Experts of a small language model: a softmax router, 8309 steps.
Below are experts of layer 6 (counted from 0) of a mixture-of-experts language model. Rows are named router (the router's row for the expert), up (a neuron's input weights, with its number) and show model dimensions 0-255. Each number is 128 + 24 x the weight over its row's rms, rounded and kept within 0 to 255. Numbers have three digits each.
Before each expert's rows: "mostly gets" lists some tokens that are sent to it at least half of the time. This comes from a sample of Wikipedia text that the model never trained on.

# expert 1
mostly gets: "cl", "°N", "pl", " Gl", " fl", " gl"
router:109113101103123123147153129093117133155125123140151131134102126132122123144122072101172088135123149145183172107126132142134166108129128134135130137105171157113124144152120151146127095154096126113099155187121134160131085104154117063135103080115133124107094096150149117091131122088137139141113156163149130118124130129146161112127112105173137114077136179103163129123101162160096142138161121061094206093137124159096133151140151141103126147099121107083132106098111128124121105124178139120144107152106170154134119148142142148136153091143149155138113144118137117077146117097126154164097147157146129125118143070119135109133102152132151158154165096116111105131127117112124145098155133149097149144112127136122137125121143127148135159147134090128056120096140136129100101123097110
up0:150136106103160140134152110119139126135127124096103106145138099122094105143148150147135130168133138138150158135119121109179176185156120097124139103160122144067151108130140097151128125120117133123141153151132131071146089075160123150120121115101062142111125170135131115110121097118171165094125098104127143141109122114120143123100140185115120095115169085114138107125080120100114140144128094105135123128144123153192117147104135115144112148117121140104069132147096112131088097123141107100141118103129105112131143130125109137158156117139142157174109087114147146102124115107122129146099133153137125118119131149141163115155103113146111110155133187126120061119083157096171145122148128123115113172125099157151136144151133120147123187115120186133102183126112110126081119118114094
up1:140125145138153133149145119113119110128123145143181126124150131087107101142129127104145113118102102130144096110170119136107100122120154137106142140176131151141137111123119133171158118163122101138090117159127103103125131145167119108127161100107127074095153118119127149135134124144125110158124121116175131140079153142065091131121135164107120104085144124123090138119097130136136120125141147141135146081153131148119121123158136174110104150112173107146202117166099123170105131103156123104119131142120153133130151133115121136152124056143113103108092094110136154111128100125102151147146138138101125128131170149113119110140088129176104090127120070144153115174131127063177180100105147096106124142152139117161158151159136136086135156170153126122130106106093101106111157145112184
up2:116134145128092079140158129122131133111137173128118087136111116130117151118097139103102104081139120109124116112129138154145136184132150082109147120174161152174078154169142168154110114102170109179161119155120123126119125106101120126105129144101098062108095138153115137089139147108137145161120154129111127137117102137144152152111062105113160129121152142137148148098152130111131097139134137166145151109120133156120132103152096126101158150107102134088166181119119118132076119136137149142107093099115154133128130137123143120134141098140111171147120117094147133110157100141155148071106120088130141107134143110064147118057147088119149150139117117121112153116106128127158092078154114160085141108165130116136108125140118134119126105097131108159138118162151131084135168099111122
up3:136147135166136094123111102113174110152113116111119101165102119160162109070111156088108110120129178101117152131122116129137107142132136123166149129137149160141154135128141091131127154142130089156164111141134131152101105128094120105145109131091143085060153103132113117121128102150086153094113139143099065087097083075134116123136115128114140113133147091151137118147094129088123100090108171100112157108098107120135109150149101132172135146126112126145141143074155110072146130136146161090148171123129113156146110180112142083110141112147139110137129114107121110150131112133135125095120093123084124128146097134133121130145100130139157101127085153103150086109142142152144126135132103120115079145154111109130126084120080134140078121151147120116107120159150119151066114157096131
up4:128099106084142147160152128107136140143124124133141112104126096151123131119063106135146084145132144095127171152158108131144111140110140098142146181121156149110118128122118135132147129182117129167140121146134127140118105181133149119098155094116119133090095106153114113134102100102135110099175172118074134114160153118096136137140106118114090101161107120130111118127127170128122111103089143144077131133125107116099155123115148125122132153054141097139147162113125145113125158142166074146095120087155144121112101130155124112139126093142116135144095094093080157082109091119126157141162127144157110140143137140152165122118061106103116081114121156122110111121133093179188111109076156120159110102150110108122112103128110121138127132128134144069094142136109132131148128149154139
up5:114121155119108158161111114133095129203165102129110098154143131125121111106084054118089125154108162109127138143118108147155141115151137118127113130121114109111162144151165157136123097135186141134104141136115093150137152142166138104120153128139157117121153121143121104093091079152153118136135144136125150122109159115106108138109156113135182127134155171132141098148104137129096102111100120121137133117135082077128144143126112097179098097127165136125144142063134131114142128142145101180107164096161149167112166126115147139127121104122115109167132084109143167127139134104137110110100129149087183120121103119099092077144108124143140104116161134207084119124123160106104124116101097161129137098143122120165132146105138124157105145140121147138102124102113110158102137152112145
up6:100122126095109105167107135178118168142115108114083152102120121109160101136139150098106108150131099150130104133115144078165088145089140196145117118100119128115095185123134122144195116115116142149123165121106109158136110142141142117114117152064146136112116137139142120130109108149122128078046122109113143132099167100158064115110149105073135137122092150125127150111147131134126119110122147103114114155103118140101114176154135101119110118101157127127174132115116084109104162104122127107119131138162115150125098139177121138162096137135114112134119141141133149133150150158119125088093135123121154142095126151157122152132124165131079088138154120157119094114173119135146164089156142143094095121171122140111111091109102143137151096140134119117139083107140120161124140140109119
up7:086099114180093109094171124149161140141155152155143116102146109135121101152124130156155149167156101119165158132127115121101164147132155156139157127166127110112166133140110153132092100110147096111144160140144138113131132147141161091124165111119109116092134116156140101113091105123114096125115116075149125124167141162143161101152074139110139111109115145136142140123158111143093124149123173115134146108121115159129119139117129134123167100142106118119123096141113120121123142121146143127145168116157115128102088139100108149190119083145111108097098111130161171112122108095120132110141136081135078076127125089130129130057137154145137163152117134132159082132075128097136118069125128135113069100112120126136110125130099134174101146126068145071092121129103132138121137123140144

# expert 2
mostly gets: " 1", " 2", " 3", " 7", " 4", " 10"
router:116110137120093152149124129165107108111120130116088118139123066170164125130129142129087137116114105126097123143119138105095079124093074111131146145130085101175127122144116105111187125150150125081146162122113106125175135154110116123173157157171152093132168145146076133132117156140106104119141123128113150125152125108093133164128189141141089124149133123143087135111126133069132104127100132148138086156123144088115153115085170109181120111150104155142137119157135102130112115107147158109117142123167136121144140100091128147106113139108139139124117110142122111139117129100133089130152137117140129184118138120111136158125135129138139129100140170103132105178130121153105118181112105104123150106112128140114155117123136098155150040135161098156171127123127127119139134121198139
up0:118157145098122151140132131095103116149160203110124142148116150173128097120169116129130131098164088153119160141100135167136088105115110113150105120126118125113125167153144118144151160109089192108159122138099153071152159131082120118121134121136117120131143145144101126150159111126075165119133084146082143109151099181136133146107132142147139127116114100120119126147112114086117099124148128134147130132115159139135126124139141129113152091130096113151116082103108095139109167120121094131194132157150159155161122147126111163101105132141123106181143099144114131131128089112134121136138149147122201116095132140123112104123206134108131115141095175160102152132111135127133176156157124140129126114120160083115126129146101144116126066117130072104103122141122114137133144121106107
up1:128091077116090084134101097127141079126123083114106153150102140119119119117115136122138115157157088097148103146159130121118113180116126098092165136092170119155103131141132116160121119167118060130118103133110161154088139110112132135112152194121099141138184089157131149147089139138107166137077156082135118176098119124128159164144118095160107116180151099136153125158128136096091140168139148127113096105144103106107119113081156123110115097147126134126112111153105153158097121146136131114105104119173136134131131154083128168105137113149149116088088097136132109095120157121131134089109140158100163171151127098148095125109153110128119105126103111146104120131100122133134161145103139113130128146113127127128132107146132096145132116096130119108165110069137119129128106150101109
up2:117122115143143118109121154092144141132134137136083137101158088142127118119143156151200094129130140147101125152063116117116126130136118088127157167103122148109060135090113107099135149124178174137118135124172154138128139138166178138145166153177139092125113101145142137124127142140105148142098144073146099132145129135133152135151129121161121125118133105161117115133144080132163091123134145150150139164111117126125132195099139138119136150086185135129159114131149156126127121146158106089115145106142117103129136138093155213152142145122123120093078086164131118119148139138152113109143102140157153136120133105114110133126122139119103113108118120127114170155111133134124137114134139129146098173125124093160103157149116163175177136142128142120175080108170099122151152113118110
up3:142139130105143168172151090086147073111143111115140132123125089173115141112131173138087121091110123120109151103153098103076107139141127131146117145175129133103147133133156166109147115137119106107126114153119087143146104109111128129159129150132121122130129112130123129158117147154133133189146167129104102066109146103133104107080144128104160106157122138110145145143146109153094095122109165138147137103116141156085141149154112146144135106069127147157100150119133116146129079135139149151164137105210125156155125149096124161184091147140115151136101162108158137102190126094168129095119114131144142120110147143116131090108116146123144120144115081121125079116132122120139146103165106149096110088130152128154088105116131082110117118149123140146127157123128176126122151153148162
up4:078094150124137163141116109167092083176122135119138114157078086165124144119096107122124151133116135161142126157174125071123128141125118144145089096110123090151094119150130114112154174144169134067178154101139111100147131122131102128091105127134100130090125162129116123149123126117105102094132138113118124085144149134124096153149068128124079119148156140079115136100149122118109095150125119114124103146135128118125145172157131118073170157108135122108141076088096129111141146156151112112149144127131118108135115126114140130125074116141102123120096162152145129104136122107119179131128105157121147135156150149148118174095124140140119165162166152098146120153159127129134113108116114115073134151130139077139138126087123091142118137123123130144148131103121064101081101114128138
up5:155101139140104119136085160097159137146141134154103141175124108143131121137108156126116135111090070171071119167146130095101100109143115117150120080120110084135198116149129108145099167094130140111152144107125142128154139136101121133134132148152135119090134083144118109116143140107128147125128149120122156095140142120117127147155119118101145139093093145140115133156155103159122146133163131114124112102116150171107157162106109120158091094150088113084154125109098152163181120149147147138168141139114128091096125124115160103093111144124139168172143137131143132128145107095119144142122114134164147121166139122113093118116121128054177141155157152150128162101102157148161138143124112137103145138104145146127180090106150098138135147171125099125098091123093085124168107177134140
up6:110093119115103136078145120124130141130181123136084100129152118142096175101116169117101069129145081103151119150126081110103104153110150113126143107135133086146107105130087128172092152155133141104158123112166116108172107154179175118129127146141146135128109092104110138143143106114145094108118137108146086122121105143134153158105141189141129111112134098105126121143106120105146118098118152142107138175142135152113084138144134114117126156120150150129130110103119142114103098120132087055102143137120175119169144138132072107145103155136113104125103116132099100118092101129156137173149149131112147151138154167122126088143101121147129176120162153110167125128113119133156142131128149111095178126123088114151174144101108094162142130079113114137124109115105096134118115153108161
up7:095119092148125129140146141130152154121119111153134100118108087141139126129147128154191086108145131118116153150122163124134149196141103108117128099127070162103115117123163107161099146161109111131105119081139096088118145176123151125169151103133133097131154115146126097094111172116158080109156133103086104143128143168094138168147097132152133165132133139180133129179112114142085149113138129149152138127127110124091152139143160102120125098156151135141132137131111080115140123102099167096128127092133112119145141109120089146118132134145106133181161143152093107120120131073116095146145129143127096137126151166136121131131108099149137125113105109129108107142161142144157157099080144162161137171088134154077111136128159102090091125119079149113139100120124127116096164158141124

# expert 0
mostly gets: "\n", "|", "-", " S", "==", "==="
router:166149142145094135090156119108138111109130157126099125100135174110137126137202120181143119117146142093079106139121147129139115140141142123108116084115152128104125102097165139122081103070133135175128101110154133122099130104118146125154098141127080148165122146095135129136124080140148134111111110135138104147145124174154085108110091136092117134134125086115136120159166139169125158131144112172157143171118122129149104155144061133125127165127126077131110154149153150145101164148055101135118136100152098108126130109147141141137151169131116095136130111104158138132114151138115148139120167103119142085144106117147117146132156101148117097079131122176115175104136130183149124115133149122161085136142111111136110127150133148158113165130103192130132139147139122117116143140105113
up0:110141113120119132106116124172105176107105143138118160134122180120168165114119124144159107156156103107120148119138142112132110125155140115125102105139118159119129129117168097124155159117135202151140136101145117124133084105114152124161119121186125183134132148150118198157106151062127136166131120117123119166119121160147144148103080131090144122157153111118106111146180133103100139129124130137142113100144135164128129136108104155132154147156123096126139149110161133144134149173147100126112140103095092127156103111115090147111135080133176150144141093137161143131144147101139125170097135132144111098119147148119132177124096146130124121082111161177109200126140124156100106119153140110144121134140088136116075140143119178112111139149099152157116132149118139090148138169143155
up1:107161130140157135137143112088157123133127130113093136142103132138125124117158098119159141133136105163078150083099116131201155121132087147110166092099169116122113136139154124123104147126147129134125103139125196149139133130131138154151119135105087102106120150066133155167122097097098142122142072129101133111149132135115118127136113124140111137110102123131121112163163133147113120142142121116121149106139144122150120161132074074096159086113100134095185096145127115197140154132121152137172131134104155141111159146106105113091140121094097169138110093151167092135122060132102106132113086098111112140145125096150102155153154139108151154085117164169159109146135141166118123161133116128125155156125133144129126177163130121133116112150097137129105106145171150140133137115158148
up2:155137118120119134099105105087102105121110136109149134119168117173156113108125137194135126142168116137157145115092117112152102134104127102137151127138193102109075139124152115156082147122118110115106118133140095096111139131143120131124115146120142117135150132109126107115103138105081082107106133082150137125140129111128136100142161116153117127101148177115146167131131142143126113167142108113093155121128140110106122111095125139177151125101144154123152135117115115145131162096116132161144142118115123118119084142187122136138157148161171098148131154134127124099079152097167105140163105098131126146158103132144130095155135135153131085125184134112085155092136137158127214162135141163118149094108143093177119105137112135174100135119153125118138110159148163095123143174081154
up3:138163103134100126159146119135120169116115150112129131128108081130147133115150101163125157059174080154112147148120099132121107197156135142082141122139128164147100141127153085143119121179153127142125129108157118105136144074163153116144105159114100148105123186117150142135126118116151109126135092171101132155089138126123102120130101135120115165105124101175141124132143120146127176128178086141110126167121109103113099097105143081134095107144128083131135141153118135096121088105103137129100119171148158105150140125127116146124101116117119141095122089126120160120122133145157121122158171090135151120161078145159168140111118086148102129177159115156114135134125107127145158117171125152104097158163112134128110158100122154140137146129122139079108149119131149164130140093098092
up4:131112121133124106134160114132126139152123138166120108159127123168157098156107116178164127134101074100149148099147130102162123153111139146129152113140107143091159182146144124135127121118141113101104158158169137169123194117168153093130125120158096156159124127112102104086132133114131122162130139179120118107158111173121102123146057124107114153137135104097135121122106174118123152107155124103077105162135105166122171120115142112126114146085122147129107147115159144124097136175132101141066166091150104153150111157167111099121105157157144133103125161144119133179163125134123143145101103110136120127097125134097163155158151135109146108093107120131158134127130138096144152157110121161119093133088140133107104132124102107143088132142116102113106114123181143104086112092152117
up5:124136129102154110089148143112103130163143122134126112104103111098195120144111112112175063159158088129121170135153170135087078173098111159139132125108156113111097139172176098066125119135146119162151073120106138121130129111144118134102123153206152120111167094117159107141086135113138088095129116114134144125116104124126153133109125157115141135119138114097143132123176120142125174099110106128094119181108108117123081128124149114148109098127132116101113114132152136153127131094106100122124128141130127098105112122089114117088129120162113110077124152135121147128113127162144124160121140133181133145122136126098135090108141116143115078112097126131131100119143143132118105122116144102160107103137161112150157125081145090128128118084104170078160107127080118149106119138124126
up6:135141105187129122110138141154132145138143163147134133112112127115103147110134153135127132088125091104099125111101138073142141161142148155120118148114122093122119152111108153116116101096091139147160133174093158088130143145090153095161120174104148139136138180134109158149155127102165124133122137131125136098172114129139094119092142110183111134131122113124122143144132079144108067123118111130134105135109123097200127097120080100093171094124098120178161159160163137134138134155098125175121128129152099104114115126105112126141078129111118142137116125120131154152082118136105140165092142124136183142097153144143150131152133154185094126087115111107126099130151144126098133144180126168133156125092114121149090115161122167171119122133103144116145167162162130134153143126131143
up7:160127136133107135104184090138109090096101103174158152155141100148145121129148133134124114112137117167142127098140149106147132158151178161102107118102124095092159129172158142112144163111154182120109098134097131145122121154113157134100175119115113122155160109143104181169142145141121136155119105176151132117122122151132166146153162105161148154131118145115124170145115128141178127105177091180123113133111101104152094132132135137114121113137086132102108152145098111135138163128111149145118091101132126123112119114129140171161164145156145140159113132130113093175128123108161145129122140145091152152163110130133127122092073108128136133052144156122174118155165142106142164083125148139079142123150137097104129111152103132104119115131102074134117143117139118137102115085127118